Below are experts of layer 5 (counted from 0) of a mixture-of-experts language model. Rows are named router (the router's row for the expert), up (a neuron's input weights, with its number), down (a neuron's output weights, with its number) and show model dimensions 0-95. Each number is 500 + 25 x the weight over its row's rms, rounded and kept within 0 to 999. Numbers have three digits each.
Before each expert's rows: "comes after" lists some tokens at least twice as common just before its tokens as in all text. This comes from a sample of Wikipedia text that the model never trained on. Tokens count by the router's weight.

# expert 228
comes after: "'", ". ", "of ", ", ", "and ", "for "
router:531475529537501517508530495485516501489552512551516525489445492508506500510491470485489481473488480542493467463467488502514506496495470524485452499502471478461447499492471520461537478496465506501524563521480486528499481463523530493491477455468482475507535479497511482524519499480480479458
up0:500496495499501516518556484518461515505512503467440497506467477498510484492501476512528463524463517492448480515495463455510501509530487544507565474494497517511455440493472508477507497503511542467512470511521465469529505461527506478529529465538490472512502504477477501471500530475506514498
down0:507540518505502486546494453514499486529533510507513510496484492507537486499485513494527460506470523518522475508473515465483518493526439526531486438498497510498511527544506512510523516501497516518522496506514467439465556475493504432499480492501527480477485450512493462516517473481493545499
up1:483486508496511526464488512494505511484534527458531421488521509494519489531521493551511468523481458472514533492494487517493480450526442489460528504505495529494501512517516514463483462488507524481480488517486531517483495509531529479472527520509518488486557501456501497499516471434487497486
down1:548519482464537498493462474471527468457512480462512490526502490530517488544472466516459557533514500502527510494455467497481480490509529493476519521478516489485498524490511505517508501478496539507504491526479526494495510544519496525439539531487493509546547499471486506513491537494528529465
up2:478487506526496553494478487489475484458472494503524526469516514497441502493516479529535520499473537557522511441517481477507480509508513486472461537558500498476495482513501510469448475507510511487518478494527570513534528508495514534510464514493470484499486503489509539494463490498484531518
down2:494478526513499528477525557482485428468502497519511543511483484532503498498507516471499508459547508518448469452478481446464481491472506464506508479514523477507463501505520547489482503490538498527548524504516448531490485502515482490480492522500511483518518458495453509497533502512510500506

# expert 127
comes after: "| ", "; ", ",", "(", "–", "N "
router:509491536501481503501499507470515529508533503499524519516489494461448499516457495513484470484491469498541543519483498504498488491477501492481516519492477487477480524469499515436496467535481504498520494478485469461551488443513558508524475463492460521482530520517507523512567557494509501508
up0:517519523476480488497475513518503489514536484492557532440484459518519511504499506504484512537531524520507527535485484525515468469521448524488479513537427510502524529500508493475515511482517518489516493511507447486543522473538490524507458514485469494495500481496534530498535501545538479475
down0:493575453490523525510505479491549544557511486493496484498501467493495502531485504456468540498538501500516497510514491528514487492510493499533500513509495506480492487489447538447521511479543494521549435510485459476500499492490520505500543476471477514473486496535479481483467499503517501475
up1:434514509540491485484495539478489535510521435527491496475508511515491480455463493481490521511464468516501457492476520509503547534522502492496483431502509494500504531487552492529495443485477480496456498491490488474499509495497520544492506528489505548493518487521474457514510524525517488486
down1:499492546508478537503498523490491486531458531457510521520515498555492457445469535467494500488456427512532505509508559489543544526481531483484493500475539481497512493493517491458490489533492485457500492487484497518522543472494529499512468493512491536481497518486515498479474488506502487495
up2:477480483546515524470462509540516513517535469487545510463484524502527522512502518553501525507499487520461505497502474520492485488464487513494499483460510512479439487468478497534506502512516503490499487479495468506530510434500525530503497524489511497480544491515563485496511507511578496459
down2:507488531506457521490492517489550540567525486479504492472522467507487487494528503548497535508511494463440472519517482527475486520495513516485482460465502512476512493520478490549500520486519462514495494520509459477495516511488497490550496514462559519519494487510506500521558512489550476510

# expert 232
comes after: ". ", "'", ", ", "of ", "and ", "with "
router:517463551522493500486513478474499517505524529524513501463426484508488478488474449495492489476510468572484490461468507506519492500480476527463486521533490489467461510508501516491515486528474519488483536517481507510491503470527530497473477442462508463518511474484522491515513509475475470455
up0:507461491519511513448518517485476493484455483490513495532468476496469498517500452500490525508507504512531517443517500470540508535461487475482480520512485495505481471525467507490516483517521544423519529466509492498540519496505539559521489467494472494478538473531523499503526462512480498504
down0:510528493520509506508550525493514386468517498515501533487511505513479515479516512458481506454504534478493482516456470474492485506477512459500492475489520487495469502505514546496514480545508477517520519516547497496512536489458497493484513554489471514510486482532473536492502520510520483521
up1:472469504529480549506479490497487503511526494509478552481458503524517525534440485528482511496489468501531483450519486488519526553463512467491499497503538500540476515481489460463507482489499522503519516539456517487509505482497546509466484511476546498491493492491556535495510488462460490497
down1:503501552492507509512492500492489439477483463434508506503504520520526539522506484494536493514531519517545453458491477448481486473466547514493515518500498514505491492491495512485503498530500562509492499522507529493496586480491483501495509524503478450502464489505486514479540489536506493491
up2:487512515498467475470564486493471505524494490526477528545439490508518498497507507485489486500479530539466481490467508513501454529509522505468473477531479517510481461473504494449496502479472482545521529523463487539539503490538484472475499514531450493509541527475526497528510503514511463509
down2:519458520508492475485500483554503501512491532507515437479468490480488486479468531482523471512466480510512526518483444511505511502507485525536491463511478515485489508514514476465513569513494452487501526531540474497455456485508463469493481479490517490528476491522510506451468500534471506475

# expert 186
comes after: "\n", "\n\n", "=", "\n  ", "Species", ")"
router:517465522494472479478485480489525488496509500532478535539458519505466473517467455498488461484510513529481518500509520479499516526518510507488423554461515484536485519526466495504533478495483456497497505510476486508548485502533517518495484517500524492483506506476564481513511537482516455453
up0:488496521474500475461480482499484507490520440475534537509478507534497496503483522487491516474504512498449483484511490508506524455527520495509477504528535509495529476474469491486549539471475462541487503488482505554538499514519471468464519501494471502539550458447521501503536508496532468504
down0:496488499539503496501502523499501481476501487528489555523493452475499511496517487493506422542488493524484481508506457491478467497546530474503480438478515488492458516470508522546500504496532492555498508493461496475498579492521487501481537511474501495516509484535509480493520524532494486527
up1:510495475502558473453489543507532511444503500497524498504506470487489487465526521517502491449465499472487542514491523488530439499498463515517473531531504474511481535528527485502487513484522508550540452496502519531468493529500506500450534475465481496466520492527487496512506504465514500513
down1:503522506555502488484509478525464482440502508503488506523492511459489508495494517504535523486504482530481521536488504466498505536487498482481490513529530497458491530545576496470465475511476530505487497450502488496503517472509456497472565457515515510495502481506453481501478519468517491456
up2:510451510480532476506471504515547559510507491456536519524478495504488550474498459501523461488525531506547472522512465542516502503518507506504474477553483469483491499498495496521529509511522499510514539467504534478494490494528496530479511474489517531521510478484536467486494520527443465537
down2:525499515517505504500509504506544538503495455475504484502491469508515520481503560484498493520518455508498495502474470568466473541494556489513497533523539480519450473515529514485504488532510485507528492466535497492536496467492530467501514490470457487500521511508554480508476467464472535503

# expert 12
comes after: "202", "200", ".", "201", "198", "194"
router:510514538488478506512488474494526537500521490477495515505496531491435506511462503525519455500488454501523533533488477487510504490486517492477535529493498522495490535452510476465508472503478490476505477479458485464565472473516527538507477504513496529487521479535517509559540536504526457483
up9:443464472510522511481489510504512532518524482516525544498494492509490527500432528531531519504449465572475487470493509465497529521515494487455460446515536468494518487468485489487477483476517504482465505487480494504492497513547506486524531507501519470515475494515522497502489524501509519452
down9:505533523517510467511515489504547487509530499504494475508486539477493464466485538517493528508447487473509473482509498509453501483508491472482509558500515474534509485506470508531473477523531522495535436518472440509527526500484502500497498481497482474466493548524506493442518560486492494501
up10:499505483484465516529495511504440505496499480501519513515507517513485498518513460510501472490504545502488523513489537530510481491475509498498521495527529482537478528424480487492498503536521466482516535487483433488514456510472538484507544480512523486514516474478510558538521489550541500461
down10:548560510476502488481506473485456445492531533518494488507510477524560448486496489509472486488504498487497495487475466509553539489520471503508481516518461482520498507480486518523480497473504464489502512459521509517471489508477465503491468492511468477478523446461490500533502532456528482533
up11:506534497510488511518533536491501528481518485517491515486497506512516523456447486493501510515479513509510505487499482519507535511487530496517510511502469519476533484442524515504518477480476505552495518487501491498510443519501524545491469516465497546444435471518493559507437524495520459494
down11:535482485503503521498461503503512456505470491567484514477490526517507498444508508509507432573524468536482489499533468526497472499529501449498498515519552491487509499461473520502504519504520508464509511536510487495483519505515508501561504510516519518501508452509480460508513511526493488466

# expert 195
comes after: ".", "==", "s", "===", "es", "ed"
router:485486495502493530461496527493485533497548480511496523508497482452470517518449478512512468454493535532492533505487492506548461504468508480485482502477464502487480505525481463479519458498494455517486503532489512508541481458522502539515478470465446524512465535477534510546491528510490516500
up0:494503476489511503507472530518520500464468498512500521533523531505510456495510483495478477488470445509500535487527490483480461505478502481522461515482418493513507496462490563504516479488474511549506456489470478475446506465488495482500485514507464497497495500526487483466498453553488468505
down0:505510505520485557498520445524475441454473532475496536489523466476470441495492473461518468498478506511468504493490480517507506497483481491504449487502559462540497517506470482499479508508528457508482471494485486492519517481522503483509547503473524487510474557478513483528504518514504487520
up1:471474528515487497463498492506488527504514499513504502459512506513482494493512453480546531453480499502517532498548508507539483516496485499526487498510497516485456510510513509507465541472551472495513434436516527496554488486449526497528502497552469508471505515498455469479488495528489507484
down1:478507507472487486479514462541544451495534526587471509530526466512510496492474478511479526477520494506543488462483500442515504503473512505515491488494493502505498505515468496494511466474507483521525511549510512535495584520519479482494519487507488519511518543471488476500479501487505540492
up2:508489515477548461522480542497502510503486497462496519496527463516518478530491520499499481488507487469493501484431507502461496545507509533541455458513505504472541450498520500504501522532471507503437520519508508456468510463523472478519456522512527501525492500505527499454504502506524489460
down2:500511511474504510526505489502501514510518492435473505501543515536540515493517545536483474520562472457511485532531504502514506496487500486504515481492490494468540515496528553488501540495453503490515472471489507496524515462520445463502496457423502496511488474536499482491512485537489507497

# expert 136
comes after: "| ", ".", "- ", ". ", ": ", "Glas"
router:456496470473465504461474467510485527441539511487514518487447492485485558516453516507466477505492474535514534524438488509482491536511528511521488544488487499470477501514474553491506511510481504530485481493501473521492468511514535544474477485489460468533501513496523509497494476488506500508
up0:481490506506467502493483487490563510497494528540516465461452508463489526472514529522462493497555506478477473461447526555486479491449503542473507468490472474504479450449499483534472498492488512492502484502506505498530479499497529453504487498500513485513473450505481511502475481489491505489
down0:514511585516492488508485532449492492529518484536503534488530515497482523493476513508493511539505504515490498532505447532520495460479511468494531520517526505473497532499508496474501475497489529494515473481542497476462462497512509500511506474563520487507494567520483511485457478504514559487
up1:485471505503532524441475500475491514479527517493540486474535550462516490472514498527494492480512495537482488495480509520510503462507525508524498522547510502528522522484468488495556505493451514503513511458507501504539457472513530446534517458511543543487502505485497501513473480466491515551
down1:520495485481475473525522501524518498472476496455531491505496523492527442500482502493467485436490469568507505500494534511498493471493497474475487509520512529516485525543499485495506470482510512488483543539508498552479513529487537515536523479477502498525509456488524495514531433533467486528
up2:464449490481497476479504514486509510493544471510511506484464458513514543542466520465456457481473543535495474518503518494485488473525491545476474455494541480516503473487462504510500497523525499496470486480495536510507503505501537499475560503455499468495524512469461479525494495455486501498
down2:516483497498495466492502485501548469493497527431536503478443506498505467516474517523479522516451488498526467438503488505445469504511485506495502507472495533524527525462486515517532499510481531484493446506525490498537508483466485521476469492471514529506448530491515494499465472477527485479

# expert 171
comes after: "1", "U", "0", "2", " ", "3"
router:466520495497482471492516491484495551509547529503502515480479477474495479486497519502536474495485545512518527515481505511489497519470513559513475506519461485478512512461464498467484457524500472505460494513518521495517506474554506509496467486505471528493522546528537502514545570489494466451
up0:461470515510459490514483516501497495511501469484496467519496511484507510493469511501429488488492517473471556487498539464530457490537503507449439498511519490486451451483507497493488482506521505484518499512434495499512511523511508524502462521511517476504499515465523449500509495490487465442
down0:577538494527484507506488524511459460510498490535510465499500522507477494454476517484510457543441489471495493523497505526517481465509494498469487504506524461462511484525499471538507499538507510495493493473513528488525514531473482497463492511511550492508487492513525527461484452518470552480
up1:469539476493448502512522499506537501467514465535557564477511489502477476468506519492531508487509505485514454518500493482506488531484493514509483482515492470524508521479533566523492469451466451492476454490552495481487491515484499481534484514494484511519523506523491479494503507486523479445
down1:511498489482503493493503509473527482516500509428503512489466507482528482491444500501501477532526485506461532507515491498547472517512495489485498488489516502473483495444528539498477511503480516519464501499478506531503523508530482488499485496456561572484452510499546512464489488510552448504
up2:502506476479494500520489484484488470473521476497488525472505541480496523546464498489462439532457505529495533465517478521487502477514508485512508491505547552487521545483487499523527507505483534452441533503467500496479517502550501520523490492502465499464474513494529464488513504532525453527
down2:491525507487463513494505500507487542497490471519483508497494510466490476511524460507469510504486506512493528501513564487455464507492445514562504481478539499498519506469510513464513512504546513496462476532506546444489476479518495442491476491494429495494524517527477483517515525503491501540

# expert 59
comes after: "the ", "of ", "a ", "and ", "for ", "in "
router:505497527486472488510476511435484554468543495515527536506475506466468528482459487479488497462480510526484492504434465520503488534479511511500484496431511510468516538479474533513501476476484487481507485524480472508492506514505542536478480544503456504513522532510505493509521533532510503519
up15:500503471494503476512529449524545500515513526517510487493455495481503529523506484470516527494510493499493520521476455520466478454453475500504474518501482453559468501493455516466463515497487518528533520511481490503519500451497471453464487499487499523495550505520501528493538505544533475526
down15:510467554479499516454529482477472504497488501512517496476491475487479487487499472519521488539502554500505500485477483465499525445520494516447521474511518472496517500502504488468522503513495473485510494564514509523495502509508532467459526516486567534467526496507535459518484447481527497539
up16:485463488514554499505502505542517507466545518498539507506462494522516502568416428530496509520460509487505493514504522512499494502530508513524479494499499491488503500472485546488519555555515517519510505501479544528502473498523463509464522490499515526494516501486494536493493508522486486486
down16:494497513526493506454487529495502478511476476528513488493502488499559479501472506476482511506504548472472471486477475458477527520492458497504519517520489533532560513508512497520476475502479489474440459532549523549504488502489473500467522461467531519517527549470505493477480507492539519512
up17:503461482499465473498480523506500525480517515514521512480482493480467535472460493526506503532533533538472519474498491480461477514482516508505484514461508487540504520497508562509541460518525547506470499571455454468503504487510536531475467518485487514513485524493532497497520484523539497525
down17:499485501508480481513505481470488506494525521475569479432505487479508513439501473489530522560504511509537502505490520511539489485525555503459470521477513493539513506520509472495525517485489477473450480513462472478494521536521495476516519490498515468490473498541523501527522506500443513493

# expert 10
comes after: "the ", "p", "of ", "a ", "The ", "b"
router:526514489520456497490540531441466543478530457479506514492478527503503507501466502469538492512471505541494508491481478509512514449510472500513470467508508510435480478477443502523518524498508470502507494483469508520482448445505494516472492486470469507468490496487500514532511544463501503489
up14:509496458502469500465498491498474525454506529495481526508460504501457519464493478498459490430498518524530485480479527536481468477453564514509475473509485506508469520508550478526499517497474485520548491510513526503498485462497499469479449467505476504470496491506503532494473449500495488502
down14:533536500498496495453542500475453507454511504528488512485476497487514509511544534499472507489500513500531501524533564467527516481455514479516530444511455481504512503530515495525496502515472488482490482473483546481511480538531513483483505548548456505508508490527497496535539527470496502501
up15:484499476482517528498536469482515514476518451501506483517500435499485529484488507498567508483474498482503489475456440503521521513471532477496463480505514479520498500464489516532478510505496532489468470497493510497474443499497476480543481533502502526512491479486509555554529532459509478516
down15:481450488533515518522473496534456477496465455447461487513525525497514505513485477512482536505482510463538516465494521531483459515477518519507517521531512512508491497511484509502476498557488559518532514510485520586501459487515537479489504495515513485493481542492512509530511493503486483514
up16:513544478510487491493508504488452489499544496511497550513508521482466512501471503518505484525484465499456513525513493483495514438518465504546494480507513512495500478510511503538504457489499535451511561495420528509478495513478480528520526508460531497468503479488526489501508483466554512506
down16:526489494475522495501486481471505534470484517508526481500490492547525493494482443481514457503551491515491481515482484474451494467498501502429487509479497500463516504539507511454481503440474521470524507542466540537496493473489551451519504500519510466508495505502460517472519497494478505493

# expert 65
comes after: "of ", "in ", "at ", "to ", "on ", "from "
router:512467545542484520483500468479497511500544507536531539496437470516479484507481457485497482458486492544508481487477472511537508490508460500503479486501492487465461498495490518484545463520475508479525526512471481515490493488556545530489482449496496495502521498513520498539521467501490485447
up0:504477491511497493461526514512518489501468528509525495518495541490486541488513519472435542480514558536527494487500501501490518496490518498514462548451505514469512491487526492509508474529515505533477512521533523534484513509523457493472483535525513488481531490522558519539522496536470534454
down0:519492480557504510468540529529496435516489496536492531478470483518521512498530509465516517464502478526508467499472490489489471504517496479499477507471502518516531504505512519513513474512506469529497513488472489532492607493451478476488480532498499488479443482503522505500494500532521506534
up1:512495504513501501527503452513499495514541508494483471512476496510481526545458507542522497491520473427467498513472443514496522494509491497479520515487524566486488461468508508456486481479467526487482516498455517523462512494489512480495517481495500499465511519522484543486535512423495488510
down1:498519539485492458512482439521493434487523486484515514514523478522531517535496478457514486534528489512508487499467483467484493533505541472478521531472481470502482517507525510554512505521499520537498496545506478524479563488502470507445527503501543523518487513504506465496471527520483507518
up2:524455496504550463491546485493468515510478490529445501544504482492493521486523446491551512524506524513503502521472433477483531457479492482504509531503475520519499499472466456472492483506497489532456529492474458498497496518513527506488529491494535526529537514493496503547521513502503523481
down2:488489524466502488465526478515503486522507521498492512537508502533511486520484484479515496525502542512488479458513434476497514510508488438519483517498505507528494529449498472468514509522452490519512481493505514443528512508540462499468498458506487545467549530543516524533514507507522533464

# expert 221
comes after: ".", "==", "=", "===", "s", ")."
router:501485489515490481461514476503496538479532440536510538493482500471486497495450491490488453462499512535490538468487484507531492526466490461515488512480490509480445509512442471489519472492473477484491490487492512529548475464511495527506483488497464539452483542502515493543482517519509490534
up0:510476459517514501476507504506475487547546505454496531483494511505487524496558542508492513531456494522466475538571479490494486439539485509524539507551479509533499459491502480484490530454521510520484468480466509508505497530487491477491483506477481528516524494486503504505492538494513504469
down0:507493527507505483512487485476486447483494488497514502515470533477531511552508518526476476479486485540516511463487514505507506501496482505502535491539498491498450472481466492488467522545528510479513494488485442518499491519487492517488563480496497442563487464506474538511507456523493495561
up1:477496508524459543504517453503525507536476513487488487478487468465525521523461503476532477516513517471552498517542489497505548525471532514507493542455514478534496468495499530499452501524536493497515464510505512544525482489507497514511519476513569460466512510444501528496496496499509506493
down1:496535522503511457509463474531471509459496484519499463481544532521491535454500484493518483506495519507467527499527521498477514473471511492537504479499524494491465530504492537519536541468473467460481465499460458506487481488507481547489466505484468499535492467514532517527517504508534506442
up2:492563482512479511478474500506494493503473473480487531530493502495509511487510560490499464493483515533502496508496548465515490483508459478560497485510480434472485488507518509487498507572510497494534536531546463538514494517530520532497456472484529508557499492489529501507498495507494512476
down2:439503482539493517512494535516490416520508520504525523534502525530507482505498518502533501504482480503496502489483473508469524499491497484465465470531529502481496491539462503460445514476462469457466481506464498485481563508503499487519530517538517534483455475492507494500470486486484499492

# expert 84
comes after: ",", "201", "199", "L", "–", "."
router:522483523486497481496504524455507543489502524497500526513489516477447511547493507475501457483465457530557508457505479511517495518503508482508513513490512510472504490480488488492516489497512517458515519455495497514511473455566482477546509484490509483492479500530534498517582556493527495513
up2:485456497508513517489490487468484513530517468504513497516511486486503553510479526496531518510478464545488481490462467471525566490528519502498480496484431498519488559481487511489492467459465476468481478466450475513508522505538554510530500497535506510496530479491500459483494519501510478500
down2:508506523485475504534510504480467505489476483485471488515469516522474486472485499467523530519472513468540503494467523479496531502529494461451512529557536483532483531535490503472543512514507493509500510494469469503502495529496488513447531457530495493497480524533504534474449564496468514531
up3:527519480509501477500478458530479505494503483493465501530463520477497530524498508497508478536500514561486477504515523507480499469532528501468468465484481532546479474462483494496483490487512530500490558458531537522515475520486461480495478537481559531478509520532513490522503511466476483553
down3:475523489497445486496525492528455524491506461541501493521490550497483526511504438473487513511471527471523477527497523530509544480478509507449549496522511508526546499485526504511497487498526508514493503493497487434487502481466518467474541526466536479480511482488513487502503515477497556531
up4:508484530470527501494483487518531497516515480509550550487450510482446536485501535497484491534496495500500525488549473476510551500536441491511477465484478494511531518505475458495463515491506519507449499440473500502539503522518501508482488519539503482449501505501518485500529540498525484502
down4:479513517514512529446518510486512460454515481518489451488509460493527509517504474479512531525493485457470506503484530540512512493478503484542519499466475513531497545487498483525487473571493524522519491491509520475482524552528527488485505475473526487487504511570496534519506548484506484498

# expert 109
comes after: "/ ", "| ", "- ", "• ", "W", "th "
router:532494504500425526459474498451460511506524494543508515516487513496436498513472446503472488470486492488476513468488501514510481481482474492506493492493490441492487513492529494471519506489547440514488504518485534491486481505510528559500481503506499559492493471496494505496533524467530519485
up0:518476491485491484467516494444475517488489502515509515507465542508487498486524481499476494488457491492524545490479483538495491455531473488481455548499467478542499500508514495481478500478484476514535482520455525520489487498495496479504449546545440496481483535495497547499505568511515503519
down0:476470520490514486504506506562488462521526480477461466525509461491496514476498486504507516542513460477579508507525482506480525487497490518449531477490516523498532516520493526449490527470505505509497459487485510502496459512517486483510503522454497558502474511509498457483476444473511493517
up1:510467508502483498443479455469560534469564495490533472522501496511481526519506451515518502509515494522465504552468506503493522500524486489478519545531489481500498501494487488478505454480542475513482495532472495504484478500487509471511521538475524505454509513535507541543511492536471484476
down1:509494499552480522529495530478534537455518513488529501510509504497491517509486533501495466494503484517489500493484484463516494455524472509504489480482477495523500499506508500506499569474491505544497499509559509489518459473457497528526442429543488539497460472487498469525463506531502525496
up2:512496473493518542487502482560533502524553488535502492505469551510527482491472455510516531488534471473517510513514494499519488558528485539495499521541470473497478507518492508524531483491523506520514476546483501474498494499525466517494472493559544487478485535477495502478495501565520490488
down2:516554529491494465522492522515487488492490492510449465446478460514497489520488499465507520511558524501497508507536517459499506490487522530525557501527513493545473543534516507505490508494522519525442491512486483487436466518501477503510491484536510473489520536482459505512507458491519503522

# expert 254
comes after: "0", "S", "4", "3", "1", "2"
router:491481517484490459477480489526511547468496538521509537457485485497477540539461520511519461506455507511523516484502517461522481508460490529500504504501451490468511482477472523460494511519522523524471510509480500501516501443554478491473499491492477496503485509461540494488573538506487505485
up0:450544517464513589484516481524524523530494506493496492520477506526507523562474483527520501477490491478500519494486501514493513492463482498490506479528503485539496478469462486471503500495474534491509463480458461517500494469493475474491523489501458492473475493476500491529555516529466535463
down0:513475459487482523470514522457491512518478459513454508462507489519525544467514475479488478549525515496464506475541504533467485543490487480491504498500475511479463505496472492503500512495513453539472491459470511543483516491504560539511469524495481493493481555512483533511522521527521492478
up1:507498491517481489499501503533455532472501507458523515476500472487504502509511501485512497525508455505478521434520432502490471535471502439541509483468460479511470512473506471556506489498488486494482511486483503457476492490529492504492529492528512488458514511466512482501530479451501455453
down1:483513504502499511447486472480520485456450504475503547538531459542501471514505490504524464458474467488511449500520550484459462500444519492486495472502478484505501488480503512503538498514479455481496514515498487499489436493512548465494514482504511477472504515499543481501479488511499504534
up2:499460542465526487516491474510471529516495505519543519472477507453493498456511512523465488484506514531504488497533496497511490503470509535539490489523498490535523484481525517475490500555472435494476494504505552511456487511490512470492533492467458518486511512484537500483535547504501483436
down2:500527468544506501514528529529492478497479521506510492476529487518499456515492542550465547511499485504490490473504499522496469496492481430529509474517479533507518543494574473512466501500484511506519473455515557529531462490536522519524510492461488510468504481496503504511492472497498480534

# expert 77
comes after: "| ", "Al", "- ", "J", "R", "W"
router:512480451490504501503508501500443511525513518565486513497495489447465558519501470481527482493518527532529450483490514498495491487462501526500501500510498458487509508479515494518491474505525504509556513510490493520530461486498546504518444452503461485538521525507535524526497498476479460476
up2:515511518522508471476529505506483519534491486533469493505507489509503519515483524477535469537493514531533489527500543538477524532467523485499500482524497494481464472458494482482477509535479575515473472480492460506472490464495540509441501528487506482504555454518511494548482496499532495482
down2:506509461497495524440513507564486503548478462456469482484457474513504465486465482494490512513478495482514498507492490473488531508526553472522507503484498511498504505476503457478453519539428534511514481488493515470507477494546535512478471526516477458472504507501505475516506529498495519519
up3:490481491514549558456488518481462503478522469499455477531496515512474471502459524502507462526484503501523532454469520537511491547507489530495550485523513521485480520456522503498492500502516502510490491486473506449505520477473538510532509482469484529526473524440511492473522518544486503499
down3:492517505498510527456466496511506448495502508483456560509475504485514449525480507518514508538457514489520517514472466478520515495506475545490512470515506540491483527481483467536487498493516506543518492533560501466489513494517473526512535492450469502550499490492474491496497486523477561494
up4:481465504536494484513468516504464499489505491529495574517491479470525474507497498523518447494527542576523508525479486540496496539526504516461490475498457484488552503499497481510481473547494499554481471512488545501510483528486553518519490509512528522495476515516499508493482522492485492488
down4:492491485444511513558508498523492491517478532509522500498475523498552539509516511509502535505492493494476542511508467483530497488542467518521458509438526510525519518481506470462499516517513509502507548534473521532474524498506534489486448518508500507535513472489528560513465480497494508452

# expert 244
comes after: "0 ", "— ", " ", "1 ", "Win ", "2 "
router:486487480462482494480536467496468507513543483522523526516480487451457521510464499546516451493478471554511498497485494503491500493509497553489482516499491488475516494500467532511502513495446482519529496475509510455517471484538476489521456486503483481493521559499504535530562514480475476509
up0:443443535520500486508523477473460501528499498551501485490477492500477474481521527506511496535522454508480491530520529486500483517488501498523431503501530532470501537492514483444545532549499491502486507509490527540553477511476498499448497525491515496506484508485502534500499512537518486523
down0:540547507522503476512482461450491503461476495497519497434492505493511480499471508457488516500481490466514501493456490520507508526571503527487463478496489456540495500544517524510464504518523499542517495470468494512506508464529492523519516485489467522471469516487473498498442516490516494458
up1:527540483489511512513483448528467490480566490516523475488459504497522461488470469529501460491497534484541483501530520488498455512533540499510526479540517496535538481486484495471513490462512501526525480483500525481536495502476513484497498505489491492545565562491491516523473507474492509492
down1:503480534529488517481503487495499534485490512496454468488487489501507517472452515493507531482515480475462518481479492515505497477529530500470453517501505448475511518452471519543445476515551487532486489528510511491539445507455509520526483508518482484539510525482483511458485469496534491546
up2:488509519495529515466498476508517511508504493535536476532475483494521487499480486511521493503525483518489563476562472499535485481487511504466476521494486499453479498511549460522512489484497557481482503492525476575506480506502503478507528472517473510508572502491459446486472517493506502521
down2:481521497500497495511486556525481434518531474543487523503490497491538489509513558528476509505475536496464488477495459505489460497519503517511499495523516512505510502510489456496498545438481496530480531522547457491472513489482474509529420510477491511490500488477530474485514521519502477504

# expert 222
comes after: "\n", "km", "-", "°", "Order", "/ "
router:533500525538492510472474483497520526536546515510526534520466540490484501495475485537482486481505495561548477480509493503474501521505536506477490521513479478481509521519529490490497449480494513508501511495483527543494481471514585481471519519488534554496509498528514488559513498508511464489
up0:479518504460467513490465505503514530488494460486473544487506557518523513506482510525461516465470566529491505481477515476514494492497544552489518525496492456516518496461510475482491486491500512494520482488493521529512447498513502487538472500563485539450536497491507485475489485488459505531
down0:529535484491507486502540497490470531492481494532494479475438517526494453472489502487492502522498474508468498499492489524469538493469490502490473484515486500554485476487496519508475481505495472453529516468545534467552469513528521511498436491538454471500505466476495490474512542475496534493
up1:504518472496498495488494463486469506523450495508504547517470463445504494470481500486501476539467511541506520508526490516517515518482508512560462516518507513495444501503556509549523482482524506497493514494515510476536498503480551465505541451485482507492514515476494494562483458517484515503
down1:542517504514528526544479493471505494508549505533544505500461492447471491485482490491482546523507520509504524474490485521476467490496500512563514535501488526489517513521530518522586518515472507494495495506506476477503493535466530521508498506481445490526479471543470507513501507522487491543
up2:522491486525517449494506498514548507540488532518522478551467521478508528504478513491492437482419504514496477490513508536496495512475495458484487509466466476482498526515512481524492510468498501468525515512506451510485503492498507481479479522514501504502528511539545451449494471448497489509
down2:465537501533508533537508528537487519476484514519495493547471515481530489501477545510460508532469519514486519526521513521520495482472471500513499508523468501465511512528463517521509496489496511441524528476468466513519475515505503465540534546508491472497531539509523494492459543457498495453

# expert 130
comes after: "| ", "by ", "- ", ": ", "USA ", "J"
router:513506459502482504471482493454506518489527465516528523490517509455456527510494501458501500516508515500513464466522492505520478486471505525517499526473467498458469457501501526514476466479499518464549508544490523526558454470504532524502484501510455491517524501496573498511526486467485511484
up0:513501487514502557506482466525519484525511513498521555517491508459450514532500496483516523501542521492542496518500544524506460520506512545486480511491460490577472501496457492492472489519517528498479533524492526476514507444532486491523500499475496486512565547506500524484508509517514500490
down0:435496468490538530523523510509555433496493463517536541513555474500499526521493460466507524507492519493506466483529494479479488528521481539508539504489476499521505506509504532491505514498521522507528527531481514527529458507520475478507485509438459495519499485515475480493496492458520506508
up1:469496523543527523500513540508534509488515479542488496455514531460479524519510478497534507502452438515474482477507490479551511524503501501520487485527543462476501518523496528510488477475525536501464513482501535504540493529486578558483507490513485498516486480494502525475510494500478485522
down1:506486445473510531502506505467520506506451510482497440463525517503475495483507500533513514473449474463510495488533491479511494506516487543523514482504488536479511462518490497452508464480486542519497484502517524523520575511503528531502447501499498485512493473503472540495459455502506530480
up2:525495474488463483537485479495518518506503507521485508564506508507505514487515441514471508457511546481480490464525528513498490505498499470474474508516432502477485526519466511484529449510521520499492523491474512516530487538532502570519508502467504540507489505554541466506494484507479527487
down2:535505529443520513544497476517497523498518469558507532510517498494504480476513444494497495489516475469509486506537505455493505536484467513486427503548502481538478502517492500506537465468481511495523527491512501493499492517448540502489531500493500466532536508484522505517505457450502520480